From a checkpoint of a small mixture-of-experts model trained on Wikipedia.
Size: vocabulary 2048, 10.7M parameters.
Experts: 128 GELU neurons an expert, 4 picks a token, a sigmoid router, a shared expert of 128 neurons.
Training: a variant of Muon for the experts, 600M tokens, 7353 steps.
Below are experts of layer 2 (counted from 0) of a mixture-of-experts language model. Rows are named router (the router's row for the expert), up (a neuron's input weights, with its number), down (a neuron's output weights, with its number) and show model dimensions 64-95. Each number is 50 + 12 x the weight over its row's rms, rounded and kept within 0 to 99.
After each expert's rows: "mostly gets" lists some tokens that are sent to it at least half of the time. This comes from a sample of Wikipedia text that the model never trained on.

# expert 15
router:28 63 60 46 52 31 66 70 43 51 33 43 52 61 68 52 56 39 64 53 43 27 60 57 62 37 51 60 47 46 56 48
up0:36 42 34 40 32 36 76 60 60 48 38 30 46 51 74 53 41 32 62 42 63 41 40 84 65 56 42 47 48 55 35 54
down0:75 46 65 56 41 45 46 53 50 49 34 52 46 64 51 59 63 34 49 31 47 67 39 54 40 54 61 61 26 40 49 58
up1:43 32 42 57 68 16 63 48 58 56 60 38 47 58 41 61 45 37 64 29 54 58 63 47 78 27 35 28 53 45 66 71
down1:61 42 40 50 45 60 52 63 41 60 41 34 43 38 38 41 53 40 48 42 45 35 46 60 48 65 51 72 49 67 23 45
up2:57 45 39 47 40 45 54 52 66 47 46 56 45 45 61 66 57 58 61 60 46 71 47 53 72 49 41 46 38 38 67 65
down2:62 43 29 54 52 54 47 56 48 55 35 28 56 46 55 46 35 55 32 57 28 49 62 61 74 64 43 44 65 55 51 46
up3:66 54 44 31 67 35 70 62 63 53 63 37 54 41 53 67 65 34 37 58 65 43 50 54 57 47 39 77 32 54 67 43
down3:45 56 47 67 44 63 58 64 25 46 63 60 64 66 52 32 44 44 61 54 37 68 51 47 42 61 54 39 69 45 45 42
up4:46 52 52 59 56 47 60 55 53 59 53 38 65 50 49 49 47 42 52 59 30 51 43 45 33 28 49 51 56 49 63 53
down4:72 47 58 57 35 43 42 38 50 34 56 55 54 48 60 61 51 78 39 47 60 52 49 53 47 60 43 48 49 39 61 47
up5:26 44 57 66 44 27 48 43 37 47 44 56 50 55 61 50 79 17 47 55 54 32 51 62 46 29 58 49 47 58 66 56
down5:29 47 41 28 70 34 61 47 50 39 43 46 65 43 55 55 62 64 72 43 30 51 33 37 55 47 56 40 71 54 60 59
up6:60 48 68 40 55 44 47 50 59 62 66 35 32 29 50 50 46 44 38 44 39 34 66 42 61 42 64 52 58 56 59 44
down6:74 50 51 53 50 71 68 72 42 43 52 45 36 53 56 52 50 31 42 65 41 49 49 62 42 39 44 41 61 50 41 63
mostly gets: "d", "k", " to", "al", "ed", "c"

# expert 8
router:47 48 53 58 52 50 32 59 54 37 53 33 44 38 59 51 78 47 61 51 33 53 54 43 47 34 48 53 60 56 58 35
up0:54 35 67 47 53 38 43 47 42 70 56 44 62 22 34 61 28 51 46 35 75 45 48 56 49 40 64 53 26 62 41 51
down0:44 28 42 52 47 67 68 52 26 37 51 55 59 60 51 58 46 49 49 59 52 72 54 42 64 66 48 34 60 62 53 65
up1:40 66 36 60 47 31 49 51 45 50 64 22 20 39 67 38 54 29 51 46 63 49 49 22 39 45 65 52 38 57 45 39
down1:68 77 48 60 40 49 43 53 46 59 41 29 38 36 39 34 50 83 42 49 47 50 42 36 63 41 42 44 40 55 41 35
up2:50 56 50 54 37 49 47 46 68 55 50 61 55 36 41 60 35 54 59 44 43 68 45 39 41 53 48 46 50 57 28 27
down2:46 30 51 41 34 64 33 51 76 55 55 59 43 47 50 65 53 32 24 48 67 57 37 53 64 57 46 39 56 35 53 57
up3:23 73 47 66 35 52 52 52 70 68 63 41 33 36 65 64 50 49 53 60 48 37 60 36 46 35 52 38 81 51 40 62
down3:53 35 55 33 63 45 53 27 48 39 31 44 48 41 51 41 58 44 44 36 44 63 43 44 57 45 31 32 41 60 48 59
up4:48 37 69 48 52 53 45 75 10 53 46 58 53 43 49 48 79 37 66 30 41 52 49 49 62 39 49 49 61 34 46 40
down4:63 69 41 41 54 69 43 21 51 43 73 63 50 48 66 38 39 44 59 25 49 38 68 74 37 43 60 25 60 45 49 55
up5:46 64 47 53 55 61 30 74 28 49 57 42 52 47 62 62 55 55 49 35 50 65 38 54 36 50 67 54 52 59 36 59
down5:60 58 36 68 62 35 30 33 55 47 44 34 51 32 64 57 77 46 62 55 43 38 66 42 54 47 57 29 71 50 31 52
up6:37 45 45 22 48 70 35 60 66 54 51 52 32 61 59 64 54 37 58 46 64 53 61 38 31 44 63 68 59 71 30 43
down6:41 48 34 09 54 40 45 51 27 53 40 51 44 65 48 54 54 46 40 50 49 52 56 26 43 53 43 58 71 65 54 81
mostly gets: ".", "or", "r", "w", "ur", "p"

# expert 3
router:57 31 51 48 65 50 51 47 35 52 53 41 60 69 43 47 29 29 47 42 35 51 57 52 34 51 81 44 79 42 68 43
up0:76 52 49 49 52 62 45 51 49 80 58 50 39 46 53 49 26 52 66 44 31 65 47 55 38 51 60 56 59 55 56 62
down0:37 76 31 47 52 52 48 45 57 41 67 63 38 41 38 72 48 46 32 28 64 65 39 38 28 62 43 63 67 46 41 45
up1:68 21 21 51 50 55 50 52 51 46 58 34 49 63 60 54 47 56 46 45 29 57 47 68 57 47 39 52 63 55 56 41
down1:56 55 66 42 59 73 51 55 49 61 46 30 58 38 55 35 44 45 59 39 56 48 53 39 28 54 37 39 29 58 43 66
up2:44 59 48 78 47 61 67 26 41 70 58 44 40 48 45 36 67 57 55 43 49 63 51 73 39 68 60 58 25 30 61 61
down2:39 43 61 50 52 46 47 45 38 79 36 42 37 51 64 57 57 31 53 52 31 51 38 25 55 51 59 63 44 61 40 56
up3:40 51 75 30 50 48 42 44 36 68 63 32 50 45 52 57 55 25 58 62 52 45 70 47 16 52 76 51 33 46 71 22
down3:59 50 62 55 56 27 56 62 35 54 35 44 56 35 66 73 61 51 44 59 39 55 44 45 53 57 52 46 54 40 58 52
up4:72 56 53 57 40 52 43 53 40 55 37 33 64 64 51 44 29 53 68 48 58 67 67 18 25 63 46 26 59 45 52 56
down4:38 55 41 41 38 57 52 55 51 44 34 61 60 47 65 44 34 53 42 45 32 49 66 36 38 45 59 36 48 65 53 50
up5:67 54 66 54 50 54 47 57 32 56 42 44 41 68 54 50 31 38 53 50 42 59 36 49 58 46 62 35 53 40 72 67
down5:68 41 58 46 24 57 53 55 50 47 37 36 46 46 55 72 54 35 58 67 65 34 70 42 58 47 57 41 65 48 32 48
up6:51 39 64 53 70 54 67 62 39 61 46 46 51 56 44 54 45 46 40 63 59 56 47 48 34 51 42 43 57 60 74 63
down6:46 63 30 53 66 54 70 51 56 57 43 50 39 60 80 52 53 72 51 46 49 34 52 35 66 40 57 57 47 48 60 49
mostly gets: " the", " to", " a", "er", " re", "'"

# expert 14
router:49 36 35 45 51 55 35 60 39 55 78 65 36 51 52 58 41 37 42 73 59 49 51 47 44 48 51 52 23 55 49 37
up0:46 58 59 54 36 57 57 58 58 28 51 32 55 55 59 45 49 38 63 58 62 45 66 59 43 65 36 51 49 85 40 40
down0:42 43 46 38 51 60 32 53 50 60 53 47 34 65 53 35 26 48 58 60 37 47 41 63 38 50 44 45 31 53 47 37
up1:58 37 53 37 42 38 53 53 54 50 56 43 49 76 62 42 44 64 30 56 54 68 47 64 58 57 50 58 32 38 57 18
down1:49 35 43 72 67 37 68 49 61 73 31 57 50 57 57 21 37 56 43 41 46 68 55 37 39 61 60 37 62 49 40 50
up2:59 47 31 57 48 53 53 35 45 55 49 74 35 59 41 47 61 63 84 37 68 50 53 66 24 30 37 56 38 53 76 37
down2:48 58 50 23 76 49 33 54 45 53 50 58 52 71 41 49 30 26 48 62 40 30 46 25 54 47 56 56 48 39 52 59
up3:48 46 55 36 43 51 70 68 57 49 41 49 52 54 40 51 42 45 46 63 51 52 49 66 37 43 47 31 47 62 55 66
down3:35 46 66 49 67 31 74 45 53 54 27 66 41 41 53 42 51 27 55 56 53 64 53 61 67 64 51 67 50 66 56 51
up4:28 78 38 64 44 45 41 65 50 61 66 70 58 57 76 60 39 41 53 43 70 63 56 45 47 59 36 45 53 47 36 45
down4:66 40 42 52 56 46 66 41 58 53 39 54 73 48 44 51 69 58 71 57 25 45 60 56 44 26 36 53 44 50 57 37
up5:39 49 31 39 75 44 19 52 43 43 60 43 49 70 63 66 58 59 31 76 47 49 70 61 47 41 64 64 58 48 53 39
down5:65 56 56 52 42 53 55 41 54 35 38 52 60 40 46 79 38 33 41 45 50 53 72 62 56 60 70 42 44 39 63 57
up6:47 46 62 20 44 31 62 32 56 39 82 92 45 61 45 39 57 74 44 60 61 54 47 60 43 44 42 57 47 56 46 35
down6:44 28 46 55 42 54 33 54 59 38 44 52 49 33 42 60 25 54 44 60 56 39 30 50 32 51 57 43 50 42 45 51
mostly gets: ".", "\n", "en", "ri", ")", "re"

# expert 2
router:64 51 56 53 70 47 44 52 63 40 77 58 84 46 76 32 45 52 70 37 68 47 59 38 54 45 27 46 54 65 63 67
up0:52 60 60 48 51 59 39 57 43 39 59 43 38 39 40 31 42 49 72 47 52 50 40 29 64 53 58 52 52 51 26 55
down0:69 41 48 60 51 32 52 24 62 51 47 54 55 45 62 56 53 45 57 55 62 54 61 37 60 29 48 47 50 30 44 58
up1:57 28 44 76 46 59 45 43 43 48 61 55 46 45 63 43 58 55 45 60 59 52 53 45 57 38 35 33 42 38 46 54
down1:65 49 67 35 34 54 61 52 43 36 51 37 70 41 68 25 48 34 51 54 61 44 32 50 61 38 54 51 41 35 54 43
up2:39 44 38 57 73 70 53 49 30 40 74 54 74 58 63 64 36 38 54 50 49 58 26 53 67 51 43 39 73 45 48 62
down2:32 44 48 44 60 44 40 48 51 36 41 59 50 36 65 34 46 63 64 43 45 70 52 35 48 44 61 48 36 52 53 61
up3:68 36 33 64 65 71 62 63 37 34 46 48 63 51 44 42 34 52 92 50 49 51 55 57 66 48 45 53 32 41 52 58
down3:30 64 59 25 46 47 74 55 41 52 67 40 38 44 38 71 59 58 26 49 26 43 45 32 50 59 65 43 56 43 38 37
up4:54 53 47 82 56 44 51 47 46 35 52 42 71 41 77 48 39 58 43 65 65 41 29 47 47 36 37 55 59 54 34 25
down4:46 66 37 75 45 59 53 49 64 45 36 53 62 46 42 42 46 40 47 35 56 58 51 61 32 33 59 54 53 41 36 47
up5:37 64 68 36 66 64 56 33 56 44 74 40 55 63 58 71 51 48 57 47 44 45 59 34 56 37 56 59 55 62 50 76
down5:64 63 36 61 19 17 42 45 51 54 37 29 45 34 38 27 74 46 55 45 74 50 39 36 64 35 62 49 42 30 57 23
up6:72 48 53 51 43 52 51 52 35 59 78 71 53 49 54 76 47 73 53 55 71 41 31 49 48 32 41 65 48 62 51 60
down6:31 62 42 56 45 35 55 40 53 31 60 50 56 41 32 39 57 63 42 62 41 48 54 35 49 61 45 41 59 29 58 54
mostly gets: "n", "e", "s", "ly", "k", ","

# expert 4
router:44 46 37 44 70 48 51 40 48 44 34 42 40 67 82 28 27 60 56 48 67 67 44 46 56 49 52 61 43 43 34 71
up0:46 35 68 42 42 31 63 62 34 45 46 45 55 65 52 57 45 52 41 50 38 53 32 30 53 31 38 41 47 40 48 45
down0:82 51 53 32 43 24 67 49 55 50 57 47 56 52 51 50 42 48 66 62 49 46 23 43 60 46 58 36 65 56 52 75
up1:75 53 37 54 51 56 51 35 38 49 50 23 30 45 37 40 47 63 40 49 59 63 42 39 43 70 56 43 53 45 43 67
down1:43 46 62 44 62 45 75 47 71 61 31 42 50 59 54 38 40 33 36 65 41 45 37 60 64 46 65 50 53 34 44 41
up2:50 22 40 42 51 46 42 57 41 44 32 44 72 47 55 42 56 55 47 59 53 65 26 61 52 61 50 35 40 46 80 47
down2:33 34 70 45 46 45 64 48 31 68 50 57 48 47 53 58 44 27 42 52 34 70 07 46 67 67 57 62 59 68 46 42
up3:47 39 58 45 48 41 35 53 42 55 43 63 55 61 65 35 52 46 69 55 52 47 46 42 51 47 41 58 49 56 63 48
down3:55 41 42 55 50 61 69 40 47 64 51 47 39 65 46 64 39 71 50 59 42 66 43 57 66 45 33 49 51 54 31 46
up4:34 49 40 64 76 59 57 50 45 53 51 41 45 54 57 39 32 55 63 45 57 44 41 39 45 49 55 55 46 72 58 24
down4:51 40 48 48 52 54 47 54 54 47 50 77 55 62 48 65 35 33 28 28 30 31 56 36 46 30 58 59 44 57 41 70
up5:59 20 64 71 42 69 30 53 46 60 32 31 45 47 55 63 43 36 49 49 49 34 47 54 41 40 42 42 42 50 36 43
down5:46 38 46 32 51 42 53 54 78 41 33 61 48 54 65 46 59 58 50 53 46 31 51 34 61 49 61 50 37 55 59 60
up6:67 49 28 47 59 23 76 59 54 63 55 41 53 46 49 35 43 63 62 47 56 61 52 56 46 46 33 47 42 40 43 42
down6:49 50 30 36 27 64 54 47 46 64 54 52 42 46 51 59 72 27 74 66 55 30 31 47 50 37 47 43 46 38 47 58
mostly gets: " |", "t", "|", "c", " F", "w"

# expert 10
router:54 52 38 42 58 22 62 45 58 59 46 53 60 46 32 32 74 53 65 33 28 53 17 37 38 49 44 32 41 46 52 44
up0:55 39 35 73 66 40 54 43 44 74 62 44 58 30 52 52 49 55 64 25 56 63 58 22 38 52 60 54 42 34 42 59
down0:70 70 55 44 35 31 41 47 49 38 60 60 49 75 44 34 49 51 60 57 45 49 32 72 42 45 37 48 54 56 61 41
up1:57 42 50 65 58 59 50 39 61 24 68 57 53 33 61 48 30 76 54 64 30 71 33 47 46 42 62 49 35 73 67 49
down1:60 54 35 49 55 58 40 50 54 70 52 56 60 47 25 59 30 42 63 51 50 38 38 58 52 25 63 34 48 63 59 65
up2:75 39 33 49 38 53 20 34 44 47 72 34 58 51 33 35 75 57 64 56 38 58 47 58 53 50 55 35 67 66 23 41
down2:39 52 52 56 37 61 28 50 45 45 32 48 56 47 49 52 55 52 30 50 34 61 63 22 49 41 41 46 36 36 35 47
up3:48 34 48 54 62 64 20 40 39 71 32 27 40 76 46 32 61 34 65 30 49 47 54 55 35 52 55 37 61 48 43 57
down3:75 51 50 42 36 83 57 53 54 59 49 57 73 59 61 53 52 62 29 51 86 42 51 64 57 64 51 43 27 59 36 50
up4:51 41 58 38 47 50 67 62 38 46 56 56 49 44 36 73 49 37 33 33 60 49 30 63 47 51 36 54 42 66 57 38
down4:48 52 65 63 61 52 39 57 53 51 53 35 53 34 65 38 70 37 70 72 43 44 34 46 25 46 52 43 44 42 49 51
up5:41 56 50 56 44 57 37 43 60 42 59 69 60 48 35 45 54 66 48 45 63 40 48 47 21 52 49 46 55 51 42 26
down5:71 30 52 57 42 44 55 46 41 35 59 46 30 77 55 51 43 50 48 51 57 63 50 62 71 37 45 83 57 47 64 28
up6:61 60 48 30 37 62 41 48 41 47 49 46 37 79 41 65 57 34 70 53 43 54 38 49 49 48 50 35 31 55 12 51
down6:54 54 48 60 38 35 53 42 34 59 39 20 58 49 71 52 60 32 62 52 43 37 32 49 41 35 42 40 49 50 25 56
mostly gets: " the", ",", "ed", " and", " is", " ("

# expert 9
router:34 33 44 23 37 76 54 72 39 32 45 47 43 44 65 81 34 47 43 43 39 44 50 51 58 56 31 31 52 63 50 19
up0:53 40 55 42 38 64 58 60 64 62 50 45 63 48 54 39 39 32 39 54 26 55 48 61 78 57 44 51 29 50 42 58
down0:55 46 36 50 38 36 59 41 57 44 47 52 56 53 47 33 43 54 46 54 67 55 54 57 49 35 54 44 42 46 53 22
up1:36 61 47 41 45 54 42 63 53 37 54 42 57 63 57 61 38 41 56 19 70 42 51 26 49 52 50 37 30 22 25 45
down1:56 39 45 45 38 79 47 54 59 55 53 51 43 49 82 60 53 32 45 39 40 47 63 51 36 42 43 65 43 63 79 51
up2:43 27 54 49 45 43 44 39 47 52 37 41 53 61 50 80 47 32 38 53 47 49 57 60 42 66 57 26 42 51 51 72
down2:52 40 43 54 58 54 58 58 63 45 54 83 56 48 28 29 55 55 68 44 51 47 59 59 46 48 46 52 54 53 36 67
up3:37 36 30 28 44 47 63 46 45 38 29 46 60 42 75 71 60 44 59 57 55 46 19 83 20 57 41 43 33 61 33 42
down3:66 59 59 53 35 38 49 75 41 57 46 38 73 50 50 52 54 28 51 59 51 62 47 38 32 55 52 64 36 62 48 41
up4:37 55 47 45 44 56 37 51 36 59 55 28 42 49 61 60 33 35 64 36 61 45 34 65 42 59 45 31 67 45 40 45
down4:17 51 66 46 38 37 50 43 59 53 64 45 35 62 51 47 45 37 50 47 52 50 69 49 60 42 49 48 41 60 55 38
up5:40 60 27 50 36 44 39 56 63 51 48 52 57 47 50 73 44 40 70 65 43 60 45 48 45 71 69 61 48 35 36 33
down5:47 45 63 36 59 52 60 49 39 54 55 50 62 54 46 31 54 24 52 58 65 47 48 54 36 47 51 66 60 69 44 62
up6:50 37 26 47 40 57 56 61 38 60 45 46 54 50 50 39 59 41 36 62 35 70 58 56 52 38 39 36 54 50 64 46
down6:61 58 45 50 53 45 53 35 37 61 50 75 65 49 51 59 56 39 47 71 51 44 57 61 55 50 58 45 44 51 60 57
mostly gets: "n", "\n", "al", " of", "-", " in"

# expert 13
router:74 43 57 72 46 51 58 38 57 61 65 51 57 56 43 41 49 62 48 41 35 66 36 55 59 44 58 53 79 57 56 41
up0:46 26 65 28 48 59 62 33 51 62 52 69 52 53 39 38 36 57 52 40 45 59 53 44 66 37 48 49 64 49 49 42
down0:55 56 46 62 52 37 62 41 73 59 56 52 48 53 54 40 67 56 52 66 60 55 40 44 36 50 28 52 47 45 32 23
up1:54 50 42 50 42 54 55 50 39 75 73 47 63 37 34 26 39 45 61 40 42 54 65 71 48 38 65 23 49 60 35 61
down1:50 80 25 52 60 52 42 49 64 48 31 66 60 65 40 44 36 46 45 47 46 38 48 30 47 39 28 48 64 61 49 63
up2:53 48 55 47 40 59 53 68 50 51 56 52 62 43 51 33 32 68 61 29 66 60 65 47 44 52 48 65 50 46 46 46
down2:45 54 54 30 79 31 44 45 43 47 63 73 50 65 32 56 43 58 60 57 78 31 52 45 63 59 34 48 21 43 51 54
up3:60 58 47 35 70 52 33 37 47 62 57 65 59 63 39 56 47 60 57 46 47 68 49 75 51 63 47 55 46 44 67 40
down3:30 44 37 61 68 43 82 61 15 41 37 52 68 46 43 66 47 49 48 36 32 74 77 55 57 33 54 55 54 64 62 41
up4:46 83 24 43 42 39 44 68 48 56 47 41 46 42 55 38 35 46 29 34 48 69 49 54 46 45 71 50 68 69 55 64
down4:42 39 53 70 38 57 28 31 38 72 33 40 42 49 39 50 66 24 44 43 56 32 58 47 50 65 36 49 36 52 44 90
up5:71 52 52 52 58 50 44 64 46 44 73 52 45 48 44 38 62 59 53 47 51 61 41 46 35 36 53 53 56 66 53 43
down5:59 32 44 66 79 37 68 56 56 63 45 54 47 36 83 24 58 40 39 68 67 46 48 43 64 59 43 59 72 46 54 34
up6:57 42 54 59 67 30 39 60 43 51 48 45 67 48 38 45 48 70 76 45 46 52 56 49 60 40 59 56 67 52 51 34
down6:42 61 63 43 34 55 37 62 31 63 44 54 59 40 40 75 46 23 30 45 38 41 67 71 51 40 59 55 50 45 48 51
mostly gets: " ", " the", " a", " The", "th", "li"

# expert 5
router:53 23 35 68 58 68 60 57 57 59 41 41 41 29 25 68 69 70 54 68 65 49 59 53 43 55 53 56 49 46 50 63
up0:32 51 42 72 35 29 42 41 43 49 66 43 59 35 61 61 55 60 64 44 53 54 54 44 43 48 69 61 46 72 39 57
down0:67 56 41 34 51 71 44 54 50 40 49 47 61 38 54 38 38 29 46 55 46 36 38 41 45 41 56 30 59 50 19 32
up1:54 36 73 66 63 43 40 45 70 47 40 54 47 54 49 56 57 46 61 62 43 42 47 47 59 41 34 48 53 48 33 42
down1:55 44 09 58 47 26 77 60 70 39 47 60 43 33 64 36 45 43 64 52 57 53 69 60 49 39 55 50 48 46 44 45
up2:50 40 49 55 36 58 57 50 67 48 51 52 49 61 34 62 58 50 61 51 59 51 49 42 48 32 49 52 46 48 44 45
down2:57 42 49 43 44 51 59 44 46 31 26 45 61 51 40 47 51 43 59 39 36 41 52 51 54 62 64 46 69 46 33 48
up3:40 44 68 70 81 58 40 47 62 46 14 70 46 25 60 53 40 44 59 68 61 67 29 45 33 50 57 61 45 72 43 44
down3:46 27 32 53 43 61 57 58 59 23 30 57 36 56 33 46 52 38 48 60 51 53 49 51 66 39 54 73 59 49 36 37
up4:43 66 57 69 55 71 59 59 58 43 52 28 57 48 45 46 79 58 55 55 65 51 62 48 37 24 38 54 33 42 42 59
down4:74 59 51 45 53 48 56 28 52 54 48 38 40 45 62 37 74 61 87 60 43 52 61 41 37 31 24 71 36 54 65 58
up5:40 54 55 81 37 41 69 68 43 50 53 23 43 50 34 32 50 73 56 49 72 58 32 51 58 53 31 52 40 19 38 35
down5:54 69 21 67 55 27 45 56 43 49 54 50 55 60 40 67 60 49 37 53 54 39 56 36 50 50 59 44 48 56 73 52
up6:59 41 39 49 61 31 58 71 58 35 50 60 29 71 38 74 41 53 37 53 39 44 54 46 43 59 33 52 65 66 25 59
down6:64 26 65 46 52 40 51 42 47 56 46 27 64 39 24 55 39 60 64 68 66 58 50 45 53 53 30 54 52 55 73 37
mostly gets: " ", "d", "-", " (", " re", "in"

# expert 0
router:30 60 50 64 26 52 34 51 61 37 52 50 37 63 52 43 30 42 46 45 29 49 56 55 56 49 60 46 82 42 54 52
up0:29 58 43 63 36 34 42 52 58 64 40 54 42 43 42 53 45 38 57 36 45 67 29 34 46 42 45 42 80 60 48 57
down0:31 56 46 67 47 63 54 34 54 59 38 51 40 55 51 55 30 61 46 35 55 47 39 38 57 48 61 52 46 58 28 45
up1:20 40 47 73 34 40 29 71 44 47 50 60 66 54 35 40 61 43 47 61 40 52 51 53 53 57 67 41 59 54 42 49
down1:53 80 50 53 46 57 68 34 49 32 69 62 58 44 37 66 56 56 56 46 47 66 42 44 41 48 43 80 24 37 50 43
up2:39 37 49 54 34 48 37 49 63 42 35 56 58 45 32 54 34 53 34 32 53 65 61 41 62 57 50 43 65 58 38 50
down2:49 44 49 56 54 58 45 60 36 75 54 31 63 51 39 60 36 66 46 48 37 56 53 70 39 63 56 66 51 28 48 28
up3:32 66 22 49 34 47 55 71 53 54 73 49 46 50 13 40 47 43 62 60 56 63 42 52 37 72 51 45 68 45 37 38
down3:63 38 48 70 58 57 65 55 51 56 45 37 36 57 61 48 54 52 65 58 57 38 48 78 66 44 33 55 40 61 50 33
up4:54 48 54 69 45 35 53 41 55 59 37 48 64 43 41 48 37 37 56 41 48 67 49 64 54 47 48 40 40 39 40 43
down4:39 61 45 50 59 70 50 53 40 35 44 55 46 36 58 66 44 59 35 44 49 52 60 32 46 67 60 61 52 52 22 38
up5:54 59 42 54 65 33 38 62 24 50 73 45 58 40 68 45 38 64 40 51 43 50 43 57 56 53 37 62 57 49 41 48
down5:45 49 62 47 52 41 52 67 54 37 40 40 48 40 60 56 55 54 58 58 53 60 58 67 44 53 34 27 54 32 42 49
up6:61 40 54 56 48 46 33 51 46 52 41 38 51 65 39 72 39 33 58 57 27 36 57 44 49 64 44 68 45 67 56 40
down6:50 59 40 31 51 69 55 60 63 53 52 53 61 52 40 46 67 29 66 39 49 48 59 75 39 40 88 47 63 38 55 71
mostly gets: "e", " |", " of", " re", " in", "te"

# expert 1
router:60 59 43 49 48 30 46 39 46 46 46 52 50 51 41 54 56 61 47 48 57 65 54 59 40 66 48 57 31 33 46 67
up0:39 55 43 63 62 43 70 73 65 52 28 52 30 53 47 52 50 56 64 53 52 52 66 40 51 56 59 67 38 36 50 61
down0:60 73 39 52 53 40 22 50 59 67 45 66 39 51 48 43 32 46 38 52 40 42 53 47 38 58 32 55 65 61 52 32
up1:39 57 40 87 46 44 57 56 51 40 48 42 52 34 53 65 31 45 67 51 46 54 47 50 65 39 50 58 37 52 63 63
down1:44 56 62 31 63 47 52 64 68 58 58 42 53 45 36 44 63 65 34 39 26 58 78 51 41 36 47 78 53 53 65 55
up2:46 48 65 44 27 50 39 57 47 65 45 68 75 77 51 54 69 68 59 09 49 39 30 57 40 48 64 51 50 48 58 56
down2:60 53 54 61 57 54 48 37 71 33 38 62 47 27 55 50 44 34 59 59 51 42 62 36 41 51 60 27 27 55 43 59
up3:47 30 48 56 45 58 81 56 42 52 74 28 46 58 66 63 61 29 55 51 31 45 49 50 47 46 42 84 43 65 18 55
down3:58 46 54 50 50 64 25 51 44 31 66 56 62 48 66 55 46 50 54 61 61 39 49 35 72 54 75 42 52 36 62 43
up4:59 66 48 61 57 53 47 33 61 60 32 53 41 54 34 39 63 52 49 35 52 53 78 62 37 48 63 51 37 27 40 54
down4:58 66 49 57 49 52 53 44 43 29 51 65 37 51 51 42 27 65 51 78 81 45 51 77 55 56 57 33 51 74 47 32
up5:57 37 34 36 32 45 69 63 56 47 57 56 60 43 28 61 43 60 50 58 48 65 63 47 34 43 36 34 48 62 50 64
down5:12 61 54 51 62 38 59 51 43 50 46 48 52 49 39 55 59 40 41 58 47 30 57 38 42 52 53 47 50 20 31 67
up6:48 50 27 49 26 54 64 51 33 71 49 53 50 30 37 31 58 66 50 51 54 61 44 75 29 47 42 50 38 48 47 77
down6:33 60 62 41 66 55 54 41 53 41 48 70 59 54 55 62 43 31 73 44 39 39 36 43 63 47 60 49 53 51 60 65
mostly gets: "ly", " to", ",", " of", " in", " 19"

# expert 11
router:53 39 62 48 49 62 52 52 75 44 62 68 36 57 55 44 52 50 55 49 57 60 50 56 52 56 61 67 59 53 53 38
up0:29 31 60 56 47 37 47 60 54 44 72 59 41 52 56 36 62 67 54 60 40 43 45 42 51 47 44 57 36 54 41 55
down0:55 52 64 60 41 33 54 42 31 48 41 76 49 43 34 47 39 46 37 46 35 56 69 48 56 45 44 76 49 52 44 44
up1:52 48 43 51 44 53 50 52 59 54 63 55 32 36 49 64 48 48 49 33 61 60 61 60 46 63 36 64 62 56 33 60
down1:62 52 60 58 20 69 57 40 67 50 50 63 72 26 49 42 49 40 65 30 40 54 53 34 42 60 42 50 50 49 51 41
up2:45 35 21 44 47 53 36 55 70 64 64 57 48 66 33 56 50 33 23 30 46 50 48 61 62 49 55 37 43 50 65 41
down2:47 47 61 56 43 49 38 52 25 50 56 65 34 40 43 47 56 43 60 56 45 49 53 47 41 51 47 35 51 34 49 52
up3:55 16 66 36 54 46 54 40 43 38 54 47 60 61 42 69 32 35 50 38 36 85 31 56 55 62 54 52 53 62 59 48
down3:37 44 63 50 73 60 41 64 47 39 65 53 54 48 48 45 44 85 46 72 57 51 44 49 30 68 50 60 63 42 52 38
up4:52 42 52 37 52 75 46 60 45 37 64 48 39 51 50 44 42 59 50 47 52 68 79 69 63 45 39 56 40 45 38 41
down4:56 58 66 42 52 37 48 43 46 42 34 63 52 43 59 42 66 41 52 55 36 41 48 57 33 53 54 56 36 63 80 48
up5:41 14 63 53 46 52 40 65 50 56 66 64 51 64 55 59 61 18 56 21 44 51 47 57 41 33 42 65 48 46 35 40
down5:61 41 50 65 56 60 38 29 41 58 71 43 73 40 35 47 36 31 45 48 49 55 31 36 46 54 41 49 45 53 65 56
up6:55 50 72 54 35 49 47 52 36 38 59 30 42 29 44 40 64 36 78 44 57 42 48 38 57 66 40 52 42 37 35 33
down6:58 56 72 55 31 54 44 58 28 69 44 71 34 80 54 47 45 39 46 71 42 48 62 34 42 68 55 43 66 36 38 69
mostly gets: " F", " S", "T", " C", " P", "C"